Experts of a small language model: 16 experts in each of 8 layers, 487M tokens.
Below are experts of layer 7 (counted from 0) of a mixture-of-experts language model. Rows are named router (the router's row for the expert), gate (a neuron's input weights, with its number), up (a neuron's input weights, with its number), down (a neuron's output weights, with its number) and show model dimensions 128-191. Each number is 500 + 50 x the weight over its row's rms, rounded and kept within 0 to 999. Numbers have three digits each.
Before each expert's rows: a language model's description of what the expert responds to; "gets" lists some tokens that make up at least twice as much of what it gets as of all text. This comes from a sample of Wikipedia text that the model never trained on. Tokens count by the router's weight.

# expert 2
Mid-number digits. Digits inside multi-digit numbers in coordinates, years, ages and statistics, such as 37.33'4', 1'9'97, plus quote marks and "there".
gets: "1", "3", "4", "5", "6", "2"
router:475530506528506530486421581459473483507465487536646542464455482528521551480446560482517462461517395548492471447473382554496486399487514378464429531439524589480556524505505434471540528510500494
gate0:501466546523594487531488453516487578488437451486517515480562557511441493514540532542526505548479545456552488515397470440444452531455425465563603544425502467412559493527437498446456494431531475
up0:523493505390445515493592572521515433410429566559515546475462447415444516483512385475611433528452554453474449476490557588490471497487554567506446440593507607438448560572488422475497469528577553
down0:537547441410492469415526509561358575437506513610539468543556557573543579592464502530550367685500518523502409512501542549455457489533406492441468550541464531531465580580561447489537501570583490
gate1:461532544547483492529498490448418479442499542599559562444566473556542497533510455584577540527490414550409466394450444496435525542511497528480536484478580586428586466474500504450490512510575601
up1:604477450519476554540471469518486570614463466528432492463520474445459531505478435487436389506508585476503620558501528458445611456523488562530521541581467544499447460503551503485645530470466488
down1:415394539526474492512554450505527453590404418453600535472477558470465405508477529573542591442480483468528456526434513469498479428486528519464385437457541533468513452384534450633500570510552466
gate2:577519557404450548441556526621606415553582583414463547482512539466566658488513461418358477597531576437418430434464464488411437504522466478626473435470512486456573445487592489429510570508536469
up2:555439453501528556460523478466525441526527539512489583459580462485483489468508479339436491631572581546530526470490546414487566505488585498507497434569502462506583441590498591468445443517535544
down2:527532542427483471465438579615554606413413593519485499492446587463489570546534530566547467573576444463595480491431521544473519523629433523605459556531505407502492464562545532472510601507462544
gate3:451596537561536510529489571453517521464495511538604449514456453538467494575380482495524482548472555584470385381456415513631480490433576439467489534537573487540511564551512494448535443565547497
up3:425600450478510558432526522466470482449372514448536378515419470577502462534544469402452567421456475564572403392367476496558434516455444461487525455536502508568469386443552500565547475567402527
down3:457426487449409512477437540501518556523501535456430439478557587457469566537548469446536404539589537430584408515500522573498582575575538551552506448451475543562525451467533486498511435586562459
gate4:540449621448447532497505455557475550386417550458550642571555512511543576515481522531570534504500470500483567494493441509508518489486529497492467591448552532536543531545532506502480534487458580
up4:544502468601470489397498568491490520526568393575436400419539436522415545545532540509458440473485547453451489533576525474458478456475458559480489517507487422495405521492504485463548429506562431
down4:540530506455524501423459542418462437476464495415478441420478525500461517493496582506469469487576479468563528536509521537523473523454474532481486510509418552496539474436452450482521520480550539
gate5:535484487477471548540390554582516497394540451450518466485401526510494523547531554381580531555543486547465431454582451535445541557466536532505511497486615496453533412649549457443591428458607489
up5:440555579573492462578577537499565602566541491615507453477460484609518472521516535582489509475500528530543427473436515462459435441422517514579473472383573396503472556454515567522494566445465647
down5:524550590493502489377456614510541471510533500430508456575464589532496478452420482409444516492378493514488416462464503493462401458493516358527530557466535539482624568448447482516482588476451481
gate6:525480455497562478568479550505493461402480502500477570424445481442567499544592572433534467471422435453531571553563542432441537504474451476366556476564531557553514539453544452563512371502533542
up6:529560483562484448512502510546486568527477512444513499490572500524494515489515560520526527454501575464502521544489427471412542492488421524504583511505534459606551503515465481504556520395467403
down6:517510558456500535527484471489452522482388513437460481516453464481585481550422434522418494447581574523522560488434430472446530370489531525473547554541428496457488531509526463584455473542587498
gate7:460486544481494640464442541512635533473483487531533514465469537427524475540534462480515415491500410440470460454492524510514484495546513458502445475552452548384443462503493436413450519445480445
up7:568530578514482530548487483507465484504490465544500537481511498553487464493466530595447561532489529489527517391538540507420539479489458551453475517484496464464523428491497541484492506581511537
down7:423443436439528485453505509517533512601458512442515550443531540415513527532548569570482436547573520403548530494517528499531584485612467531490502543503500505542524430547569391444510464530443497
gate8:506498480475526482417475567541559577604473461514503448531417451507457492454494590464520527389533542426526458496496537487473501477615513510508501466493559481487515423486463450456464453505558462
up8:543509508429501524533475487523542586505533494534521460483425477459441500490526508439480410602501523498484445476529512477458550509545495604482523452519465548460439520467419495439398431503509492
down8:483544529485495474489548485573436483500580475484459558416504475536465493564454497463453549588489647460456490468505472630434488599524494580556439556522508601509500506427472569541485538533443581
gate9:489485606428484526575484558588482499488481429428509514489493515463594493443590477522509512523530548529478443511492545499511469471431549458583562494415570513437505506505520488370469527532452536
up9:506428507507542530532493530551454533525575349544486509395517486473513576490447423471503445619531491484445499418344476464538492523505556397445483484559495591422557522490547507424420461546493429
down9:494580506559455517531447510445512503463537558554535565465447480479511612415464514475539547561534476449451455491609521437487521542552462580523470481443526606503499392502467527434430398480524525

# expert 4
Prepositions. Prepositions that open locative or temporal phrases, such as in, at, on, during, until, mostly before "the", names or dates.
gets: " in", " to", " on", " at", " of", " from"
router:528471489480486464485504537521432515514486480514564564485499445523539516536461576540454495470469462486489456481447422598499513491531464426483404501440523542550561531543462453415453498478553538
gate0:537477501569523489551543568505485479509535533485575672496487436445485399524520514509532505494564557574537450468499448567609492463574465412568484440541465535502492473497493471446498508483476549
up0:595519477505469556534456462519520485552488439463552550518501581475486465380560459464539437505483396576493561447494545524465468541533418511530425472580536521494491372474461437461549407631531525
down0:560600491528586471508532480422504511519523521570465509503459416541508453463564491493550543498579500458556472500531417481455557509509527507420642460436566508516521601508484575619510547545562527
gate1:469467480483493489474442488483486467538456448498549438513520473508383497563554545535490466558506551553554405471473417599516557470519589413503483543502577582488526507479462471516492571412547501
up1:437468551402440452508494451451442502466436489417551417472549435470441564439488616587497478528458487485516490469500445517440538442573500542415501430458625557455487426474505510517511632500506467
down1:568579546525504532509466505512539517426491459494449586602507403624446582482517507512558503563520405517503476455509486556489408475517427515469490574537594480439499491506590507488547418457449552
gate2:530495535559506486463418441545455519515421552478501548562503512546495492504465525588469492507470499466520541522445531539538493565541424464486491562486477546550604444425637392542451504564560517
up2:461471490507549472499467421503423521563411477492528569501472471524447544518505553570507478514494533532537500594500465570554503566538483516413522549506473561556524422473545404470495563481463569
down2:580539469538394470512505477472524538466523549560510470514456577431535529650473529483523572469537587491525505458496497483491457412507533612522580543462495502484498506540505505497487464457444607
gate3:565499600527480599425428435527548428487551518481525416494489447546461515479479559570543411495521426532402449404465490406520490514503513503531520590528553542533565566423483413582496547586437468
up3:489505439551499573503546499532443584583493502632406550498481641426461454612509391580589481469475451483473548493542477502576579489518510528461512505601412525450451482468510409491522593460479528
down3:537526531516521536507490436559542457446530544506498499469485497511472416454473569479480379452443466519483623497538512530543438516455409507475431487464429486530452563521484551543535474544401480
gate4:483473522496515489534512460539511443435482368503510509470515526482525552555551542552539489546501536439592396508471467557448485423487483490529512559488481509522506451445508471483481466488543489
up4:540554468495496559569526465461522475506444412486565512429557578503518452562614509552508509469459496474479497493570539536438503472375504505590498577487546531525513525419489446523565508402438461
down4:570430503514483513390381449536481423488463496534532513618523428512560562583415530485417480388468392507487564472525546479554503507411550543531462537484476516448468503527517499457452404557506548
gate5:492559508438506544489551500436573538521584523512479485497467548448590456469518479480574459510505547627482571474473462419529443515476495433453463521431467604581479415533509483476559538525467504
up5:515452482491509410407496484537489593489474475560473460467529510494492524410515431548452558505528439476583494442563465456515464446437403541553533397547454512431526450481362582610485534564522563
down5:500504383534492478437580531507518539543491478489518501494484461434453560558510521491577534498464529549518481481425469544533505486455558614463495569493504457517521401536479481518480568417460482
gate6:488475537446569433517579497498435518498442477442482561561537525447476423561488379602434393470525423480569461457522427521481488566472441482521493529535525513546424574533484532565502443586559451
up6:496486479483451561499475468582507449458473468514461483478436529604493535530541586494507600454569572525560549562461497565495551511484583381524524532368475424516513539393607503507533506435560484
down6:529363499466442528486553442428522568560561417433552568552509424486558509470516529568500542524525419515556381506529501378356455499514493564517539434588467428508467490470498496523531458458605472
gate7:582587517593408487525484538560549530525478498477570505462438420503628466513491573509473538587445460568452436480442546597522517542494457509519541529517486512543605473524562474524488554427428501
up7:415503485428526494521505490542476500406554486550537631453582561587465506496494463470609487415491585422469511543568467419549506540542533404461429534448488543462478571477496467480516513501607563
down7:409530465442542521448533553504501525504547543459519620512491608554483475542543577521490451559458481462495523465451455520548499352444583427440493579553507496517466524516451532503480474450489516
gate8:544489503464507432590534456448383502530494499469545511473508541535501447497547413593534482484450395483565555431572430543555549385502590545516498553466512551475527586410435487485494616492529516
up8:540524547554523562570487517474457485440441466521533506553449595478530497564534532573530390535500383479563431532586470600491566536432577493418582515569509536511515495498430456534513486515423555
down8:472494465585511527501460570533416417495567490461506437459523504494488608538451539544508468604413424440498492478521488401542529566514486485513491596538488507530491478530482561532538532500512583
gate9:411559471429497515408487515466462475537440570448546512465473461617628505573482532448504467442521511467440414394434482513615471584520498449464501490459480552447522488514499418486480519513567504
up9:512492440500524564602536535533507476501528517585492527481451448487620435561531467433492436500515483489556460473510500525477511494545513451628494557428466413497447420587483399447539407571534491
down9:449560508477424553456555537567418439470472551461508461383535499473477369532535456470477541546416548396488529555513441517501467533556513345471482506473460433523518457525459622512547462549466423

# expert 6
Year digits, word pieces. Digits in years and coordinates, especially 2 opening 2003 or 2023, plus mid-word pieces like th, ic, and words such as who, However.
gets: "2", "th", "7", "3", "5", "9"
router:498461599455499452481462660564537542518478485555562658419483433564546495509450535525490479544415485578462438532461488520456498396433487538508450480466527584451521520486436471398490528525535526
gate0:507476380445402498497485536476523509571439536440511528500535544510587429482533497496516456417475483548520442525572478534471403510569516467549481416500520520577487491491419550414484541404595583
up0:538530469440548481592465544469407593544499392598477390542563547537477450525557482462477476514485496530469460453469514473523448479564522526569461517428490486587406504509444458512568557533544517
down0:546462424418499453461582482469515550575563576568617473517492549459538468425495507496528513486468567504498481493393439472472437525549540498430482453535514488521508442548579497531450553578556464
gate1:408474404463459611445424535513405465485547553475446477437439460538499462470473515583590532533550522548539564559458451561519490424566500480485506453447478541446439576446571568543452468566504476
up1:507487511587501498511426460441483475469475506516476496452424434513477557541538432505559477465497501585563570575494420677424559485488431471551479482436451528523517519505520538511432507537495506
down1:575389494528523520516495513471553433499474536564520503467594556498516522488484450533412502506468481455512483513488532438493555452419562489488565421573435481541445444404521492557488494531544531
gate2:384458565451526391534449496494450529604523551514534498490626525450443439574522476574498484513517461523515437467560494442434522499471632551425540564494525500527488522508507530451589468471487511
up2:414534474464483585459536438569540552549581438551561537595551509504472494513481539468538590579481512366550493521488483536446558492478580514469499486570479501481526465492442444462510533529548459
down2:529507539559508502460488468561551542506503480495471538425560508534497526556513448547490543458544469494515415580538594536482538503518529534499465543619484534536446485442530483537545530420409516
gate3:466484406506469557494456516502554496498442488446507562610496427557567376515506558432486499479526460575512522498447504457428501445547485485433567454517517549552483530669541515461450564487514456
up3:551495454498577500511565513513375428563488368529458422471559542565600494407474528537472491541571490444619464543552486530457410473491578505445501555466539501555439457467505478432567462436579557
down3:503475431602427529483476511512448482467558468514462476543493477491526563458483458558510547458524591403462536482400550555513509500588456448486512509550478558537547610439441502534522521510582480
gate4:486508393498369444496457483554509568604561487435567450554575470537515399532406516507417494527467441458410520523514507468492519509541493468399604461541422555553448483492410516494511497518499385
up4:600459653564488518472463431502403482461477426364560602565482532394405486520424524471505572561464452583490497388525538510444495545539508503495576477449531479494525523495606513523392412532505514
down4:466475404531460585465536579429423520508467477467488519472567544562452487447471521549478519489457477560474479512512430466471551472470457544391460446470433384455552509533539486474542528446594477
gate5:439459617476535400578493501583555480515499503524452453475586519553487472577525472415616530520458446542566582458527495468445526466611576474525484553521485525495426509437454491472484541411465450
up5:509535546464448445520402489507488635520438469506541572415489504472502545622503502576582454524451578460489564456453504556489493582475586520473527497462445463479535471568552534566465496526501540
down5:461402482446531493609464498525493437440579534555489442388437493672539520582484564574567540412468513541515471528523505521514494611479483545459604523537624546429458485553482532565467493500435551
gate6:531516410441580514520459506458583505525574503502560536562510525539383578515438519457446447476507492525452536563452505464431431520454426486521486529383507584375513498534447492503557475451420533
up6:470450499446593446542431499453618455475605509490491444537448447523511543504467498519491475536482450477453528572488504376446522443427515467575546497479554550405475549528473463560522463455425470
down6:499449467520479579516488422568537511516506551553485410521537544487474496408458539494470530383543507598555500485493514479570534526473559519473481504578490587517486459480579622539517541500493530
gate7:570555521491480418484464504537478527574493507571495415462472508533536561528463500472493589462446474604439511386443464495526490512521481474465500528519541519496512482449524471531494582531484459
up7:567535488472486401482498490584524594495545600472456398475524578534600549526526436466494572477479454568415404448524607512543534461531509510507519433517446479535440493446476498608520435565443395
down7:467460516519428449478526462495517484479541541489435535443462524587444543356507436552495488534473520462534647586527514444388514515492436476586577407541479438510409424504460519508552470450422466
gate8:576484458553454492502410501513470456519433467528533621445604457407505485528510501537577553546436413441448574578594415563547546430539461489472508640539545480494573577474501490468550453527507531
up8:500543467523545496520483460409528553443427523517473403405526483474471480557459500479608507473489494485549577536534417508464556568600515457542559561490400444553464442496473506457585469500473411
down8:463483501429516555520469535378532539552435438468463563531473513480557525469561501488508577468475488480442515491553472590537378438433417586598542446449469453404513468555491635489457322550461483
gate9:563547543472478428478583523508476514527509603476581467532465407403457542408516549565568440634542420450435551481473558494513487495520426493507466582590468482463591540480439518450412471497444504
up9:615554505549513465469601499497603507493505555470501485530513501520495476496522470401431527450456593517526524485464490537485513508498483543490526453391497453580451465472456515396554492378451517
down9:555502454533472587552561515508458472426482473505497473466482501469586466475493461550544452596424527514501614477512520525532522435452465437530550518441461488532499517535527442514514426522580461